config = dict(
    router_score='sigmoid',
    balance_loss=0.000601,
    lr=0.00688,
)
Below are experts of layer 3 (counted from 0) of a mixture-of-experts language model. Rows are named router (the router's row for the expert) and show model dimensions 160-319. Each number is 128 + 24 x the weight over its row's rms, rounded and kept within 0 to 255. Numbers have three digits each.
After each expert's rows: "comes before" lists some tokens at least twice as common just after its tokens as in all text; "gets" lists some tokens that make up at least twice as much of what it gets as of all text. This comes from a sample of Wikipedia text that the model never trained on. Tokens count by the router's weight.

# expert 10
router:109090110091103154131128085111152123162132112124140127098122142121108107096166144116171128076157108100140125141105094132126160124102120193097156139134070146136143141140129149131101092107126113148135137140100120160135087118114130126157108157113122145119130111083141097115106147136098118176123124156142115127084115125137109099153149166151175151102075172159120081137141138091157144133134112129169141130104146121101119158103097119107113151151123188131134137141132148150139145134126142
comes before: ",", " |", " (", ";", ")", "gra"
gets: "o", "\"", "ter", "m", "od", "to"

# expert 15
router:139106142113127173166114119062122164125140137113073174089133137138126124124121136104191130100141096102116141164097116161157161109114106172095122140148090115099142086117117132110118110119129106117134153135138189144114108103134148174120126127088103134078113124119093113141096153188127129177110162137154123160110093127096151101093139157134096140124071136127136085161124178090152133098192127145166123119111142108129151137145107140099173135140138162108137109174082107102143155103130148
comes before: " |", ".", "y", "–", "th", "en"
gets: "k", " S", "g", " 19", " G", " T"

# expert 23
router:150116142120076178099120095073148113115158126122127132122136134114119150125132143129157135111094138125104152119096102152174125122155111160080137140143124164089184136103105133119103137124117113100125122146107145156133063121119131173107124116116132139104105133119123133179142110160100153128155146130128180193088122129125150128118121151164161116137114140147117101174108147132127156151133082126134140136112162124130176121114084172125174114112169128144154091127122093132145157122145147
comes before: "\n", " The", " In", " It", " He", " 19"
gets: ".", ",", ";", "c", "b", "w"

# expert 21
router:104139091113074126104071059112110146155120140119093148140147164089132162095160114112170135129138114090122142169093118180145125116136123139145155147141095106135145158130098111129138123134107113100124122144094120181126107112135122127132133156123132164076122111081086129137133167138094126151114149145135121166082101135094137109109174139113169102108165152131103096151127160099168117137122141128145132132108133102107133173106116142123141174136122146104173144168121086135135113102145175
comes before: "s", "ly", " of", "in", "al", "ment"
gets: " \"", "ic", "ment", "'", "ta", "\""

# expert 8
router:147104143125071119103115126134133145143124127130131170151133139097117139104139160117158127104099111111090139150096103123138106134090079150091122120119103139129146098116102134126147114061101127091059189133101155150152092135144144154122156127149096121142141126092115128140125163171111114120108113118143112159100124110115134118083175146140150149135097148130147076173119191124133140119174114126166130126128158125098129112162088116123146134086174137101140095124123119118155144110167155
comes before: "s", " of", ":", ",", " was", " in"
gets: "ist", "ate", "ition", "ine", "de", "les"

# expert 20
router:157084158139109131150149082102153101153136112135103121099114144135115146123113126101167147138112125126148165147070080132129142112134131132097161158145093123126167108077120138134128099078114120123115110162110160120099113116087177154118124153133093173131134136126140086150090130182102106149142150125145149140135116105110105128120122149118134116107113121140117089139136150124164100126155091149158088132103161113099168141108106135137154101136161139092133068106116150104146182098122139
comes before: "ed", "n", "ing", "al", "ation", "y"
gets: "er", "or", "in", "ur", "it", "et"

# expert 3
router:153093117093119155150104114117148150144134124115095136140121125122120133108168152132181140133100108139105144104106083144154105101119104152109149165157099125107150106120124121131117129105125140114101128158094176170109129122102140161148136139112125169114104136126149101148132124140120109139115144169158137141086111113098097128139124141174145126116113158140134111140112145105126142099124137139152117094111172072097118120119124171100172121085111152100152135149114083140144153104156154
comes before: ",", ".", " of", " and", "ion", " in"
gets: "s", "z", "ers", "%", "es", "ations"

# expert 22
router:153106113103135124130115116092162165148170123105114178122120130151096146099157164117160155131140113080158148135101112142125140098110111131132141146129069131099142140140079126167153124099076111124143137156147138167141121123125150162145143137082128173091099133117136078106147146135097098117107123118191128128096114116103151099095135165118127128088125160155108110146090159128140149115150095153146117109138138070149158150148076161113143128094138157119162111153116148170168154089141121
comes before: ",", " a", ".", " to", " in", ")"
gets: " was", " is", "ed", "ly", "st", " were"

# expert 16
router:108090132128132145145122096099148157161136128125114117097127151131128126100164136105119132108111074081104134117133123140154131093112119181124165138183104120130149126090133141132128083066132104113125170116135157164158092137133145132112131174129096151096100166076118101110091137151064142144108167136155125134105084125102143102122135152120133122130107136125126126137100145112144104116170137142169100107103139118111143147123113168092174128133170164103169140119139160136116127079175162
comes before: "\n", "-", "|", " ", "==", " 0"
gets: "\n", " |", "==", "===", " ==", "---|---|---|---|"

# expert 2
router:149101130098115145130134111104117136149169126106108159139139131097087150088143130071156153099114077087171148132111106121109121120109118122125123144167083126126143132122116130188071130117121153103117149175133152141112094111081164152109106146127076163119126126094115113147106147153114095155111138116129126131133062104110135090167128167155137136137138171164095123162131180108141169101146092132118135139121164093152146142113113125125148099122140142114140100150121091147128154134088153
comes before: " |", ".", "%", ")", "/", ";"
gets: " a", " A", "A", " O", "1", "2"

# expert 29
router:152096159101106145167138136075122152121149143141075119131169112118115148121149152113160158106118118110126132124107136134172112107129074117138149119159134150141140122101118166142130104064122093124117094124115171121134111154135127170133084147070097168145121097125121135132117167161125118148122172125121102143083125103102113129134158162092136118086111132136090064171113179128127135139175102134138126124134142074122146178124123121113168129117182158109142136149120123165129166126119170
comes before: " the", " ", " was", " is", " be", " and"
gets: " and", ",", ")", " to", " that", " be"

# expert 4
router:150141158089125144134101103092125150152171112122094136120160124149133118109126154065153155063132089096081152139082109147162124127122108118114135131143096108123156127102131104149124125097118143152095124154157131184147130132084121115097138151128093145123126130110101112117119141159123140127156164133142130153088102108127119131136176155142178109105119146143093120156151153132169146115178134123151119108086183117105154147116080130137118130104129149149158109098133129152178181133136176
comes before: " the", " a", " his", " to", " their", " an"
gets: " of", " in", "ing", " for", " on", " with"

# expert 24
router:106118139082088146139117144119131149141103126108099160158104148153128145093162167087169122128108099119124130130094095150161144104132089150089118165118103104135133135106152147123127095108131116167136151168142126179128110101074157172127140167090119147121099104131128121106140129177113116162129190140121120116115076127113165107128142125144128150115121157121107085148136155049115140134166153144152106137097115124111117161131078130096117122162128134098125116135122107113156165111151134
comes before: " |", ".", ",", ";", ":", "–"
gets: " 0", " 19", "ation", " 1", "is", " 2"

# expert 17
router:140113159111119130145106118090138136101164141111119146138127144107147137120121112113146136125140112132168161110108097122155126159089112148081124143142097146130126097116117134160083105105139103138122142154128163150116079098099119183141112136071083186116140148092114136168129166156131094131140147141144136148098115111105117113150191123122167115120091164157096121148116174071136161096167084136130117083105173131146146136149103152135135130139118167129114121116097117129157137120189146
comes before: " ", " 0", " 1", " 2", " \"", " 3"
gets: " |", " the", "i", " The", "id", ";"